Weights of a small mixture-of-experts language model, trained from scratch on English Wikipedia.
Size: 18 layers, width 160, vocabulary 16384, 26.8M parameters.
Experts: 48 ReGLU neurons an expert, a sigmoid router, a shared expert of 64 neurons.
Below are experts of layer 7 (counted from 0) of a mixture-of-experts language model. Rows are named router (the router's row for the expert), gate (a neuron's input weights, with its number), up (a neuron's input weights, with its number) and show model dimensions 0-159. Each number is 500 + 25 x the weight over its row's rms, rounded and kept within 0 to 999. Numbers have three digits each.
Before each expert's rows: a language model's description of what the expert responds to. This comes from a sample of Wikipedia text that the model never trained on.

# expert 50
It responds to: The words the, The and fused forms (of the, in the, to the), plus possessives his, her, its before nouns in running prose.
router:512536469501540507492480502448495520499505511496514511491532477555512489477519490518493447502515522493487504523466541502478487510518517503466495480492487493499491517517484451495491514495452497476503530513471506510546462491519510493517550514525504491495540514473509512492540514511510514527484481524533466478501538514550529536472488530500516555535498459499460507551514543480523486488452544528508501500499513480468498494492516522490488463502539451490511530482571456537539531528504468
gate0:496492457525430506522477488515514516512450556564519511518510496534433504527514558493548494526505487487522492514485531498549483496503447494492460497493517511506483489474506517500512505459491487525500490479506473540508492508469501541483536490498515483494518479513480547499497509519454534516439535484456477481491523467478524504494505516481493490521504504506537509467537487556528526501448494485486537478510466482478483533478517494490507458500494489480481491476531487523468510482518487
up0:485464531470522489532464470482520515468528473454474485486485499460498501506448462545485512496517556483494488492526502531479550534512537516475539465499470519507535487518478478510474475514512531479456491540507519431519559488505466488538474496466517531523475493492500495536520501505543504479540524515520512503515518518505499527509533514470499479452526499509468540540505498483453525510521503511505461485512536474524548480540517503496505518508498507514481489502502499454511496529498496
gate1:560472514509499508469485496513534540507520481503476526504493535485458484462512533468522479508517536542523520530540477483460540550517527462490523503504489506517480505513479472514504539488498525460479507479482473455509497500526439467470510515538465510520531507500535523486512504507517502513526507450472456507538518521528492464531509547491489507507502497526497459516499490493526547498528520492530506524547487531469490494491462448499517479492498518454480560516475523495520497493509489
up1:540512500509517513493507456487505514483504499528550457563524500522548492548479499507488537514478502519508456516494525492509457472474529505463522485500530475506440503550544499500506482541529507481515489519479531521559466531482524478486499487498474490503485451504507458488492520474519520475483510484509540518518516511472499537496510514524504519498484478513498516502520484495472488534464477453496484551487522486504509489524550519489520552533459530508506450518521485477473489528530539
gate2:466516501483465537506504468494497527480496441511463508523497494470481501486471529491518497477471532521538549529463509510526518504496476505512485513490439520520507520460479484445435444493530516525565505515475505507543460495517499470538493495470530470485501523506530541524503546497495536469493477502488491509524522497515508492480539510460536500482515522513532524502491542473480486469460528498515471534527543486518486480517532498468466510472504509506483489479462496517484501470505500
up2:492509491500522472487424506505484491501541489497500516518501532467531470488482499526476508488511472538469485544488495488475484515458488494482500531450525535538525484507488481486485488468490534542528490516458467488535499509525449491450448500474503522545536515460502450547497498486497495510506527492515500513529505489502441514513486510444517517481474491504506527462520542503496474468497520479480528532519513490505461505493497460498473503505532473456552505492543495470517459489483494
gate3:481504524513480478504526529498480486512547510473524475511496510447488544538472510472516524490476537482483527496524537504482501490513500494452494536517497480430513484497487470492475532531501503508473487523515493442495513506465476525464512496479548484489465486500524488501481501509472505472505528542471499538515513510522504477526499508469507437509554514474480503489497487510520534450513477476462451506558521564532526496487446499489463501470499489496506506486531498500513534456512481
up3:498534475490480477475520503476503469491510503495519490477507508497487495477533473504537485504526498520489460495478447507476503510451490523497478460511554516507551491493538500502509445508514504532479531488505480498507505522541527508555491476539494556465502478546468506550476510543522516462511483516486545496453492457442510510488516492464466519479476503504513471501520479477486512489524497492554531497457509472477468525512519509510493499494478556505486464448513521501457480509484474
gate4:512497501503529505496542440485496501499508539494478469498502529509491450500543474512516534496532506490510498494513502514462519506475534519527478518554475466534480520542464489514529482534521539457530496478511512483488426539478482458474491484501534486489528488495521504518465499482542532483501505457499504453480491517471465432505518499499487526515528534473495512491504515506434472523483495489490502467504525481491517479486498494476533493509481469490504479467504539524522511444531461
up4:510503464484518462520556444483494495458512526460521491548528552491506489498493458479531523509564503506512482471512521537473513520493531514502508523541500492510487523501498511484536494535475517450527510459520499502485451505530471459486487467527516476497520516509473464515484506521564558491517528489468520503500495518482460450479525523494481511533522539506507527493500521534465479546508485477506472463489525498474488479520459511501482507525481472504490476480514491527517508480521473
gate5:503558497510538491473499539479528473471485485498512521456493497514494456483536511505493452510499520519520483534515571531505496502510525529495455467515489503480523481546465494550487537521489531451560514510498498545551465535490501525530497534530499523487497476503468494510538530477505484506507492529501469473506553505521519495471512498517533527516469468465507460516515533483517495499474539533516518508512495482449471515507480520517479496492505488504508511501502466557528520513515474
up5:534552483497542511470487556429458508481496476517512478466525502505476512507495519492489419512502527474538512499482535508488487499501513484475499495519462490471500495507480491482457534495474496459510520519509481514545448513460520491492530493553505459475502474505529500483530514513478467519525487527524487490511520485523520512471493509519489537488485465486468522531522520520491517501497535534547495482509496492458443470476500496489463478478521477512515530499522438530519468491499477
gate6:505492539452461484517487502473535499521473476485534472519515509491487491508519489516483498492494519517475539494498567530489492482481512509505527478531473486520518529474471483459465466528492499498497503487486521510531470506495514467438487533523487466527488472448490511478498469523532500454535490490488505523537468470519480496468486511513517539506500503452459546501518535519431500478486554532485488529505545493487498446506514496486461478465497516469529536491487511547508534507502510
up6:426469512502517504537491488490499497501468533502525540507550516531515484549500493485530532458488514496503503489494552514488471511519530469490517546483505461495493526507543516508484538482496480470493512511519486485516501503510522493484491506481508523496516532515520464486505494493491548506540477484503517497493529541510524502465467526502512519481491528471509524541562527531526529541517521455510469490523472481514561517488488502582492516508513462499479500438528509529473476497462498
gate7:508534489490483494483500465481540507474493484534469454501495519487509519472481458527502487534521465478495521496475502489486526533481546523500494510492471498508488516504483524498469509494450468500487509511509521528535487460508489469501520543501472428532490501536511546528517528493512553468497493473507543473503498481462472471531514465498532559531510555486492507504489503455481521490498478488479501534476488503519532487522522516455524476521497464537558505481480482518502529543551510
up7:567547489500455508504530476465473500471499477514485447496495523481512496505493499540494506524508489495492544508514541473506543524481533522504516522470459485481492491520442523516469504473500506510504459514515504478516482484491495485528491504495486451516460502521501528496492536496492509503487520507495504479510494491443498497502524498469550491508493545468532498454484475507496525462505515495438472558503524494499519514492514505447516458537519493545574498474514505514525544502528541
gate8:564490421521472475491499526456471490480536500521488521523496506457451530519537522530494555455502524544500471461522503498486550460479511538509530524522532491490497490523504505482492483467486500517477484508520528465539529468456476496569497481526510469508451517501536525518539509494512483480488515516512512495488511544491495512529534512511533498508492495509509507504514498464489482485494491517485488468538509531529500505508460502494509474516495496502481535518460483470551503534483490
up8:527459477442470522461473516448469475500461514539536539536490546519475482484503501543500558491456507505471486506525509524442503514494520534496513500492488497474512484515513501480520482439456484518494488476527482495501520460472462481521456501529486459538507509489508508465543494483512509520501500511468508482512523538477501528504472550483517515505481489513469487527513541504490458467469520514476464505517497489517483488501498491495515508511484465515452557510505488506531522506482550
gate9:496505517518509514462479480500518540501488465521527489499476490556478464496499512482485484467510490500499503461468481497468527514520544526499440464489559488451443500539454509492484529495509572497516540471510519493466483521463512455528473541492500518486523503471509465497530463496490500515512507482536535532487476480486579495507499496468490520503498522525489534518490501513497453490509481513497489517546512473508507527476491497522502491451497558476532491501497508521492505475521527
up9:520500478539486497472518502469488516464546507547511545543518469476482512519507508476496515479481566508539523514501483505487478469533503484500494499480530424513490495520485471469462481511514493534474520517480482501529492477544469473509521481527514462535503486496492524524541520489475444512485473531523459488527491477494501460509505512545495488488526490504451521517470493519511486519498503504488503525464508479466523498514486476460465498512486451515517485532446470491460509542457533
gate10:489525494508492505493533518500468468477536519539531477462496500512505532552518533495481518484435503463532499530501501496473498507538508463454550501468480494510523498530475538523524545516478559462503489519527515494468499519474510461515444492498514453485515501505524510455549491474496466515487538511522451489469499520480522448506473477556497514501512476449544477536503512471507526484490515509505544495525509505476523459489499526500501473497531475491493484480508499501487510478508497
up10:454473511503498484462464461507546510515527488487466495514524442498476476507550521463526478547523494515494513470521473474529485518471493511513511500537531530513505486527553527510488454495534481525470485469519482486521532524519489531470526474502523514469502467532480438512456489514496480494518469496493512528527487512481471539528484534450477463511509488538447517511548490525483524509483502472516511509513473493526514533531523496509504514495477506521514510498466520467505515534470545
gate11:515493477495537495502550485511467562486494524485522499494500519512540517509470487472529478562509513495461451489452505512514534512493533552494495500495498472487482472505511542482471476479482531449521475497483542454476492500488516465520493492451505500527448557496526500492493505516504466491494531530524477538512535537508494505443496498515510471501493490495535471503490515469454481480532547459506491511493522484542500493535476493537508506490513454479513543487505474504467513498514471
up11:487515493483472499497466516514488465504482487493482514501499531502480513507486517507469527422467483515528548479541506493553472498496483471502510521519465518537497516496489511537535520505518449531484524482514469541545523507485494501495508504547508484493517478486471497481502526491500510522505466471497484483511486444493479513553520523478501486506496540508492540498494486540541517513484423503504516467514474526463465536472507512484510505536472507524496420516487516517560465525508493
gate12:489548510473488522510507503500521492519511488529513513518504520531508512491493494473496480510521476524465511483515552482479526479507493487489512503516501559465501495483513483490511525530576489498478495522543478502507480482452535487529533467523532535485468483520502533535523501510480551544484482474491491525512465486480484528497543528471516527478466484490514517556494524560539505517520467492529467497473524491509511533458518552518479430500478483491490556511494487508510487480468470
up12:427489473534475494522468513503517513528503532523470505503528497484501472481479486548519529534499450495445507508485476564459484539519496472487489516511544500539458540532503483511469521467478526504501505454537488503486487499508513511531508514505493537519498490505526519547548529484517546524469545515529509471522485495530491502528471504507507517499542487516524469511494556496514476487493442491522533513505517489519496489523482529504520506465530488479531517472530508506513465495491541
gate13:515551516486502518511479522506508488492469492479471515502490522509501464500448454531486487509490541542501511510479527511455469478503533515485532473491485486496471470530488495483490535493462512548504538495497502497532497531458514507540500536471470437508511525481504516431508545535509478509495491505498470498509487511521461527503492495491508546513571489486489497498521515476492505512468556540481502513543452519507467537550482495448477533508507457497508511487499480515503487538506475
up13:480481557491460491568479508555477484495510431485494496530444514474508493483483510498470481535479523514521453549469481488508528474478516504517515482530520517507502488530476508481459524496508529540521480485508473449507531505446499504509467480510475503509486506511518524485467475514516503470508552521485499494471481483505492490541528499513519498459553502509467486543456482490495522515484513499463472497527464514494516521531498467481530557497491531494490525478497540502501460501519515

# expert 35
It responds to: Prepositions after a noun or verb, introducing a phrase that usually starts with the or a possessive: of, in, with, for, by, over.
router:503511468520491499443507462524485520503506490476492475493552521515496476495457463525479496475518499493465514517507513444456491537501511485461506528521510446457543482517518477492490498516517500509506518473520559498510517500483493488513496492533519497501519526494529523543523503512526521444471494462442507513501489511484497503513515530469492496502518519464528503499553553504460511507494535528493485516498544474519476507516481464489535532509537485472577511489492480520512556531471516
gate0:519486495495498455495475543480510495460455496517468489508491471474481470515519475525499521446487497544480493524500489526497479465468518501445513547502519488483486511546508503505480514471561508489498502510487527559527516501477532481483529509474525476495488511500525450497475494553501496469470497534421473545499463494539503506522518512489491490499494513510495513517476519507494488496452441493469471495525516528483446500478481508462491516489559538518516543502514502515518502526503493
up0:474495483497464536502463486520513535482495460512523498505498476481465520511492517529527497476441492492483499487508540489532566481509459529484503522563524504506492500554459541445482494539465466507518497475491490454497498494513494522525481485487487532503504481501476528511491520496530505496536476515510508474461491497524514537503509486526485506549531500494528449516454432515474481516533477488527485531547506497486515469501507509470503485490481479496452520511459484542516485522520459
gate1:482490458525493472496507447529472523488511527468512465428449500469448524491510472503477472491486498495477537524509518477492500516512514455486482474467500477445478504477512501456454518489487520463434526462496536493543507493546501459540482497498529407494507477497495504491514510528504531497493495525503498504503514513474524470505511514494514492494541496475505529508471495526483478513488504472498474473493521473527526508515472523477531535462489478530491503480473515488513514541518485
up1:539494552513527484506507499511490460502520527521543502555538502474537497507502523471529496518502531502520497479477502505551459496485472554502499494498558537537497503514484460531515473519522517533540495540513527488491569501477506502498451529495502557494502508517510480519512498469497489494499527472519514495514486493531485541489515466487520470463484538494514472491499497467507511508526501472456522478508482498483497530503494528527469447533520505488528568521512463489487539465498532
gate2:521468458490562523547515496497425511513493510510526484467486491509485508477497463515506545453515487517511488548485493500501532497464487498511474544531470490448529513545511496528501522472495514558484529497538517481512502477462487504498527495495505528537519472505466446496477493520506534518531479508513523537497519514448515487500497513535543543480503516507522472497471468480539527474501474491535481481472535519496485515523477483501500541484497495459516519477505529495550498522495534
up2:535479544528495490501472498515482450505521480459512455522502527505487519496541473490525513512484495500515491497480525534503508531497476499540540466537505488541494538495538496486512501525554479448470522510471484444423470502443495495487466480482499458462456483442518507497474472539513537508514526504500525506517495528540530489508501477503524480509496486492515487494524511485473478523510490501459520497545494525477466517509485528471480486494510486516533500549465492514493527505479463
gate3:453497484456478529502479493524521516504458505456516500482566537487486511471480446489492508482480491469505517468482524531512434487518508497496526515503504472531468477485495510553512456500487525489539509431493492512486488534526487558479511531528540520516541530511512484501515516532484514509499528490541472515514463471478485507514513542506504535506490519509517488485488518542540474523511486498486476513481480482462498515493521527501483510511523483526466533481480493518439529462461521
up3:477522495518480502490523532532475491518453518519491504452509481527474514482481490503475525483499481508517535451510533504462446538496471517493500500535494519505493475509496507526497458507514571543515529495478520520518490482490508512505508518491530439538481484534553491502491482494480462505473544497512483538523474485537474483520510485529518479509493536495576497474477519528506485555514450523472530501518461499455534481529500513488462500519499476504498509461499494497471530466474525
gate4:521495502489472458488503521522484515515543511476527518475476475496519476526484466532489490541510472524536532503528518455528524509484491466476539473471524513499458515515520512530539485481505483524527502517508526487519522480503540511512487510499496541514482471511479486528508493488545479486527501529505499517506512476509462505569518515519522470472493505471512532497502503546483502504427514485492442500464477458475504538527474501497507541500511500582519463469532500507502543472544496
up4:527476492537490452498495527491515489495530477487519459521512533499521521545525551493500489470478475475519455481493532536483524473530475516518515501505503492497462528520467535492468527502497542504497515533519461559547522494502531507469508483525496471497522511568496512523452509538497544500522499491505543473486527486488501536479493488525492454471498479522505517462459459533488520546518495489519489482494537518469514469491484530484491546508507489479490502464502485464494508553519537
gate5:532522467496509506491462518502551521486506490496518524525508547494446536518475495489503535527531490451483534454518495511525524489464506533482484511535477479493561441497474493447535481546512525511546498505509488475499484509504473487499512467496522474522458551475511498541492507521467497475485497511487461486499491465490528461485515476493449486549492516518542521496488501505477514487477516467496504486533498501521495502508496479507471477479520477530538500552540463496525479514527454
up5:454470539522475474486511530491452468498494504528506542479513477486543497533495496467525484530514476510500519513497473544516509497535497492492510505512489522520452491508481472497496492468481487499489455564515518468518593508536492500493525517516474513512507517516494523509474507469541496536542491495523489484534482496488466495474495499506489529423542467463463484479543508508529510518484513475519502524435488492513495483467532507513528530487525487486483444492488519486508517475493521
gate6:548440513530446493503507490478468508546495531509511506540477523494468555488498488464511534486494524467485478515537485505507494482478497507460510485523505481471539494481508512470482493452512503538486553488514493491506512487542478523487528499514494501519523506583493529521510508505515512459494526558515505520471517495523468533492529500478513523518559524499518475493526450505494531489479487503492519481498544543509503504502474494504532490498554495461451510478508477549530502497490470
up6:494498565510479471494503528522472485537506432526505504526500462456493558507478510471531544513460467495513484523526496508519491501478503487496514527504463498520527525545477514533489490499476494521466528496498519469491483480492460542499534461505488512527464501506491497468520478518537507525530504486545520509474523541473504494495430503529530500542498499511533499534517483452497465485522514467506521486522469555535484496504471481462500509503540514479532546461498509522505488513492487
gate7:478504523480483481503445512539546486497522435498518473497532542524479508524515506510486508512470437493458514512534501466520542532499539514509552505519514502492485498480482481486539463489509501480475543447501511528514479502537508547518515484527517473495482497461494494487506523474502523485519497525492463553504535492502533543504496511546533500501488497469504539496510509456544504482507535485497562520504505504493499481487474513468478492504505479534442493498521477489532496565508494
up7:504500504524513455497466498481484467525532500529484476492530541502486533506497479486514471458455487523457513491520491488497534538495560498457513527474542487509506494495462487469519471493540491500494501479503513521491469541490506515523513481511520500516505510497476528465513487532468490491465497519445492510499502476504505527487501490481511523495490473488478476500575490491510468508468520515491546511495489502520449514528487510415508507512531421542478527520472491501480513568528500
gate8:505469496510473468486472519521508544469557520441500506498496503458449525515508486474505505518498492505477470484527519500483539445496496494458519477524510483489491486542493462466455511435517555497520479511502550442516486538505462497501499485530530470502491491479517487514467506502476439479530490532508490530547528462539470521536552522497513504506499485472487476502503477474462497547505505510498506483482510529493527512510515507480504531506510531489483494525466472525494493495534489
up8:488513543488534541511499520474500462483467479488490527488511489490530522491508523521505510493509449472514536545477475501507482538511480481536508518491476509550501531513489527569511485572490489489523504483468473523477553489519517495475521483461494541475482505527445510533487504501498496540492544468508466470452472528483507482520454486517464512449522492501517510501474521510478524461447475492494463510497496480506539480476482498501487503517497491499483540480535494548510479508524471
gate9:484464486475501456491532513510524529501458524516494505494489482505504529474477507510493501518457567492495485500522513490493472544481494520545528528494489516528507509515484511491496480513467509475474472497540519513523508516494529504482492520540489486481487518504457555496445537465493539506491495519479494466523475488487490513539490467486474503481477540480505504529489535444458524499490511561545571488457527514514503516520490512445496493517477514515561495459510521460482534517491488
up9:465471530526460484473506500530471520533532451523498533510501444514491479489459489479521476527507559534472489526514475538503505511495501509497477476537492504513510496533490508491492513524463495522512539489458545473466474535553481484529484512535496523519465482531518529491503479502519449448517516513501489495462467510479538499500503488470479475509529467482471455475506487482469520480517508492495527492496481517478516461452502470453480512489458509519502521508476532525498522467442502
gate10:471502510510469494553536510497520520514471484500557475480451508505470519497489447512516507464484479484497517437483521490473514503525524507506472469532527525508513458498508499465520530533494516526510535559475493490486505461456493490475520486485498517503489474450512460505526488477536508465516498509472496510514485456496562486498518560500518520448519514480525527472497509491497510530502501465483509514496495494473419480529524508502467511485522483518484476486538506515462499514499549
up10:514528481473471493510489531545514508484522536540479478478540476491532514472494521515510487490506538480543482525515477513491473493476482494514500534518495491480476507533497577518484462514503473489453477495489477465519516517507529517541479501492508509525536500499526550504477530517472498518474486487514471510521531486492508522531495478489480486512512530500521476588495470472499454464533489499533476480491445493546524519488502473472532472502441508489518510471470490529525473543517467
gate11:525519480531472492482522515490514536448473536500472467527482515494489522501510513477504469529542486514478509499530518505537442502520539504488497519522464515511506478498505464489491496524549505423486517514487449497515469511510461537509477540512488459527522539497491494537474499489490486547470520486488524550540485505479503503526476508500483468528508514479507526530478521515491502514463479454487513546531557511500518523470542503453519479509484491514515522464489541536489510500516462
up11:507491510513483493465488465486492481530452555499488494521512491479489522511466491460511481502498460487462474554542472466490467501476530461501488532469496543499476485513551489532494549492490523545526493490501482529523492509480496475520491461506483514525564502518463495504491506525477494504466529446508476490524478522467526484541525534483517507510491506504500491513517523521515506449495461453491499515494481487552493484467563460511486469463536512479509555511516510508493474479520490
gate12:500514503490511488503521469491527521449479504513495525452479541496470507472506459518462516480495485517494563480504508454484534527481466433538503553550543487475480469493509503479478450513505511521481485520463530478525515504509461480497523521476553503581484466487532505499536477509529512507499510506504501512496488491485520496507554483483483505454499494465519505490479469514476512505529492514489466510559520494490491491497499531448501478523496494532507538495481493472512524543502497
up12:520468518522508493482466542516451508530549509506476528489487477509525524502497532504532458514475538515534475537504551526476483530483528555466498494516501527492475518519483500500519536460479476513516502504501478520454499495467488506511503578472490487470502469440505485493520523445495499527522466501542491507516493513517508490526484497471461515480453532519460513504556500489500482479509503486545532516468526543463498486535507479513505495466522519490478486523469494519488463489519514
gate13:516509492451511490529449505506462509476505504482470550521518522518545550500487470480561488483491510492516471509496491501459517537515539504460444466529499524462524519485464505469527471503470454496482521503469497494478516476494481490518513487518516496516526521512518487466496504447501526480487503513463521483550488545494504502526522488501492537475491501473540510533525469523491474491521521503493493523502470493505489443490514448501544490494544433496544521471500491520505494518530467
up13:498497513560509487512537505483525496559488490474543455482498479503501474499509515511474519507476505479483532499524524488565506488517460511549484552470445489558487535527528497508468520477520525525539495522521500491507493537501494502503496536504510507487490503489464483509511498518471478490507467535548481523446501456490492488471507516527514470526523490534468489512485498484533519509497475489491507481482482511483508562543478521486447522498468538520438478539490498496515483461502523

# expert 63
It responds to: Function words like in the, on the, at the, and The at sentence start, plus the following time word, such as following or years.
router:525524465483544475464479489502505483493498479506503439498554488549478494464476470531489487510538509501466527521510569476494501513512529494487488522508508485466518461504489482490507503531499505477499485505519523513536477471518483501554535471517505503492558544497496515478536491538476513544499461499509449511553509519490553514501490500499513514487500504460505514536512527475494502478490533535492514513477508492473481471507499510510501491534508470486563537481545447502527535546499472
gate0:495479521515499500501492525510531491493480510511473493520485554522498543535496474523521532523485474503543510502479523464453547504532530458481513468469491492533504481519511495486521510495576502436519490513504531535493551517458542491505467521471530530479496491491499505468459509469462505524444518484531533518508518506505481517534483535514501465466511491517541523535511534474509537483483520525500543504491457502526522515511487544444514504494499489516515500475475473532497481511505479
up0:507501476559481490548547461548467520502506538515522520486482528528496523479499500469541495492519510506484462476536504504501523525459484518493499526521496508495527418525487473465520551494480495459488489489549506479486515507490529541529488480485537483482492475494506503455516482479491495524527543479473489545502538495483494479469509492494522513496486461474538536491490481467465531478530488481515534527529511493506516541488483505475482512504542462474473482494516484473507509545545474
gate1:445448540468491423509501490512499508488521473488536496477516519496469503501486535516527493459538491431537494518482514507525467532506487511517444520491486516526510513491464469482488490506483523519542497486493484513538468476494517458518504488486516458517524504492538530488501506488460496490522501496478471504482489498501530483504517495508509492480504514474473528485452506466497506446487512533532443496484553521479538524522479484434493505438485517514494517505484526483541498520507516
up1:459496489488453457537482494520523508465496489496530470469471513496491503462475483499499479469509508489507455490482554507528480557520482470500479479535471525540460548489485470491501462506447520540510474519508516523553459471529502499512515526517518516516504526501505507539526503529529524476543462517533482534460475468549506468497488518506496506510496507460516480489478532459471484493494523491522470507497514464495511511535489529443516496466502509471519518489507501485508555532490481
gate2:516498481490452549500506534487511469514483492504527476520509505563492535528527503544490517491486510530523486492582507541483531482440506467530490477459511471464527494498537519544519493486543542480476510483496556494482517482484509512518532504486511519503486505524508496478522516502516528503517469454450493508480481513487517457535506521525475506506537506521510547499512519505558478533495514516460468502475520458517484488463501514483488500502474471516506544496483510501479518458482466
up2:516469481480509508475485568464480539527475516489454500531484504489479492478465520504500523499519543517499528513524514501471537517460497492517477495450491460480481494480537523514487453462509501499461501480482538492547501466498483556465540463514531501533501498528506458492494515472517533492507481503472515505497494496501517500497478531498518536510549506505471488486521482492482451495482517504465447470487496477497452539489475547496536509493458518516482528474458522469473490483492446
gate3:553480487527521470476490447475489490507534540515508499514493472519531518509554470504532513491511502470512487439504548475494490527504515498475519514547553518503481489482539515494467485452519494501526517494519487525481491507481476523510541547478520481506475471544524460504516475514508528511508514475494492497534515482510544470528477487513473503522503497522465457508483496534490533534516501458507547509498506503537517502520493520512512513540515448528505463463476484487503529522446443
up3:513511470466511480511530514509508506466422462513506490525495521458494527465489487495521508514516511502494492515497492503471476526517472500497516469476485500515502532488531458495565487516513480521477530471506507515487505496486500486472446509512477498462493516502492511478488529531481494523472480475490487487483522516489431524524534525472444515536507549503502486459493490513503516546483497547497492509501435540491434540503506504517473524487491472438461521526509471490492508454485539
gate4:468465521494506541513544464513506502519531481476527462476495552511515505502514470521515508483543500425516505515502515516475457530492526493522506493505498528476494552427461525469504455486524528486500485492543492502524521503520513516497488478500514479520492511462551506472465518497526474491551485526471491514484491478520510469528470499524474518498498536481498474506480530487488524456525481507464499502487535479503451480506509545451491520497500497490535469493462432515480491509504475
up4:505469509510442468466471467465482529546486522525474515491498508516504489493519559466479533468484528539512525485544493491523501513508497493480502481498528447489498505503522474497500545499509518469466520553490535504485481550506490482495527514541525521476440488537492529552477448531526546503468534492478482504500517492526498483473490540535523468471492531452487499480525538516491514509496518523516510530538497469480527476480526502498500491530478509499515488468506528485511471530487536
gate5:510516520450491474498537518458531506489517509509464495489454541482482539535482470491436491502528534504493529519486489525492527510509498504491555519536524512497467532461535517525509509514480481495496469466465516537490539517519503478476507530505509483495528485474477546493458527476510504499500474490507477523504471473499516486505491463463505548498494520500493482512502484477478506530503474559533468535514502545465479461482502522474489549503453425514511508488513451503534491497478483
up5:480484483550500509486519459497485459509503530493502521554474516505551471491519531514544496531478502515510464476505514467541485506493475532518469481492523485528556501540452468486462477506528500518546483523465482512488495512485498512525505504466529538547507470525527462505486504499473509479498527502492461458490536504476519492480506490494486491481511495449529523503513511501501472484496473487481546510534522491533498502485506500535507410468533516477511513507484576503475513509521483
gate6:477535499465458513529533491515456467511472502505501507501535499491474498468470508496485480502515509503511499450493503500481498525506503518510489490508530492491530520562487459513518492524525524504499489503508493509526459436484476495448504456504544472505502441549544479499484483487486501457482508528516464530507519504480499485449481505503544491514476503525491527485484489506497503516497585500525492520532508478503487512530509518468507470493507447499459518534460473513479546535521437
up6:492520506495500502549536479508445474480488515514490506480497513486470484479450511462504497488509510487540468482491492511518492507497505523498497478532492504471556525539503455508540553535499514495478525497524485521511475440501455505466521454513506472470506469542534456497503472503481502476501519531504494578530515510498526459458465493490551485522491515506512518518499487513527542500502563519499519474523517490486472521527504495480503485474507459501475507490486474520508540518537442
gate7:538447486535480466441535502483465466492472470536499501497518497489501489512490517490467502482479502488475501510514515462508482513455524544520527502461475500502496520515550492490508502499471509499494514478550518513471523495523507553462528443511504485456486529492471525479511497517536511500488469501499460532524506531533454506501508524474511492493500495490497515494505498518483546457551537529505530499465472463478460501477515468524527505505467540426511500505537516486556500488487498
up7:495473471483522493515530493493510531515522546523478512493481487490456549457459519489489481535493491515475512538501518489524477515512516480491496512508491484509477516471513485488498504533517519498535478458507545475486470479439491536509506477521488490535502533546471509502489516489520459466474493497497522514516534454474531486492491471487454482538477507511461518476561531503519508490488489492547517459467459507469552485466510542504534526488478550496475485518509475465485442461499490
gate8:494479504483453483505493488443540524471468484487523508507458536478486513503487490503455513520512541499523542519488475508517472493527475573493514481475485499487544480450493487429492494478486493486553499528478484522513529480442530529493514532466510489473500476470542494435506498511473506514506487459488519456514502488482488526521525502448528511500495480482504536494517533467477515516504533504455464502554518514490463479513512486508488518501539501495532537508504470500507509482496504
up8:537532528479510524527496486577477485471494491510504495480536465546491494518476478473514461503462502514512494493500538503499508497475529460497506515527514484528503519523523513556492475480523487546487462488521530496480477512518514499516477498490473510519438523499458520550507495495460501492507472503501470484479458485515537495466494460501486493500521492536530451482474511526511490528477537469526491488429485529486543477512475510502548500515461537524451476477506544492499501517518474
gate9:507485499483471466487535473488507457480479518448472511494581496520507488479493486490518504483484530469537466481488542510488505504544484500540489528475494545465529484514553507479530528494481477453498541500475483527544484496548509466470515494540496509484503510496474505451496475494491529489510468511486464500532530475485496483509541512523501438474478513482493495461459513481516514496515499531499467554475481521509440477520514470527476502483528503462476520481503506507497466488487479
up9:480460504515521504511494500500527533452516498484487469502441516476462499488466524489512492488517495529495554491538510510511516488512505510452526501523504481520479502491464463468541534503487512494484494490504536514512545489439498513484520471472464508556475440517506492506485490458472482472515491522523500511462457473510485495485453458464511475460527481515490476501532522519501501489525474506518517489527486496531548505540509484510513515470480468561501499558511528483524550503528473
gate10:541471498536516524512491504451464498503512460508511516505530513508479505545500513522492524513510554518521529552497464534533528509508512500517523510498492527500497486523475513512560489494515501486473473543489440508521547485541510496461522463498517482473519506530527475475500473506509540562477545517492505492495456546446504506484484523490497492480501518510504472465527465497533480505489470530473498481483540542467490486506474440474469506486488475501499495523499451478509530533492477
up10:510479470529491524510471468481460513516475472518452467501548539516517479519526516500545526500471477496541504513457507548545523510519498465526502484472515505467496491511530506469564486486482457477496495522470509507494480473533519504496514512498526493474501515467496484461504456521514513517476492500503498468525508527479482512481490541508473497539470536482512543505506496472480547533489506503515538485489502523466513492529508454494460480502502535509461524551465467436498469480477462
gate11:480447495530540491478514511550487473493441483500486474503501536519508501468485469480506433503490514475489484491466519515455509496502532543469525505528473467500505487504465544526456504521461489521507488463531530518570498496516502560539502500534508480466514513532514477500494496522502475496480519498493496496495482524488537509474511472516524511516539507492504467487545542536472453523515492473496504495498460529530505542477488488478518489469489520522533556479504486539498515523483512
up11:475477478495509440523508504511467470454480476549475483516500495493474522485515524490511468497477534489489477499490523494463522514504511499523529544538491457534504541498523524507502537513506527461514498500479477530486523498489496544503524488530548484465547491484537491463473487501521490482461503500500500474523484482527498508471510444517464436508543521485478475503495502503442499538459486488454548504496469517557505532480466510483511458472531478531530520509508492524504516513521508
gate12:506500481498516479507460525516552510540504481538510543515516501478513441492500476510515501511473492522488524477531506497502497491539505534522469466482494491483524440521537479520505487536485522478495489533474505529559527541489462496495506479501489489492509515499483473488510482458471511485525493472497453489497470468498487462495521468504495530490510487478471516483479515509515508499445511495472512509463502472455473489466488440570484505493536485529495446567486467450520503501501534
up12:472533511480531507478555491461472498494473516547523509476520479530492564485482481502485523549506524533457530464512520550504540494497482481460491531486549477482462519487498497502521501497521490486478478538537473456478526534476443497508486484494514493481465464495490521509479497516521491524499480496526477519535529505500499509516468507489475482521527461497510507513523498516534497456546505479555539466496543494522475479532511533497479495459455507504503539481534523498500487525470502
gate13:473493494486536459503507485502520472516503490483472509498502444555480493509479478471514472465510505495475519482486497512509517528546512499502529566524490481500506453538526486534469548544459482544508521553529505508482470492508493493529520515529483537542506518503495501489478496481479466485488540518514531515511452479513549488441492482473480540463519537465530487485516478464516509505540474511546485508474448515494507475498514492497526482520511469493534480536535513511507526506499522
up13:500455478483496527477457502482507518541528507526459467483479540478522527501535474511483520499469530485504521517492496504485508494420477507498492446473486518501477492504457557544518506501527519464472514465468467524479496503457514497537505515498511458478488465493498480471465535526540541483516485502479499505501489525502494507476493522511508506523527514512490536544502485497510470502518474457499487532506548509508509483514532513479484539516419458443493499466485504497527495531489514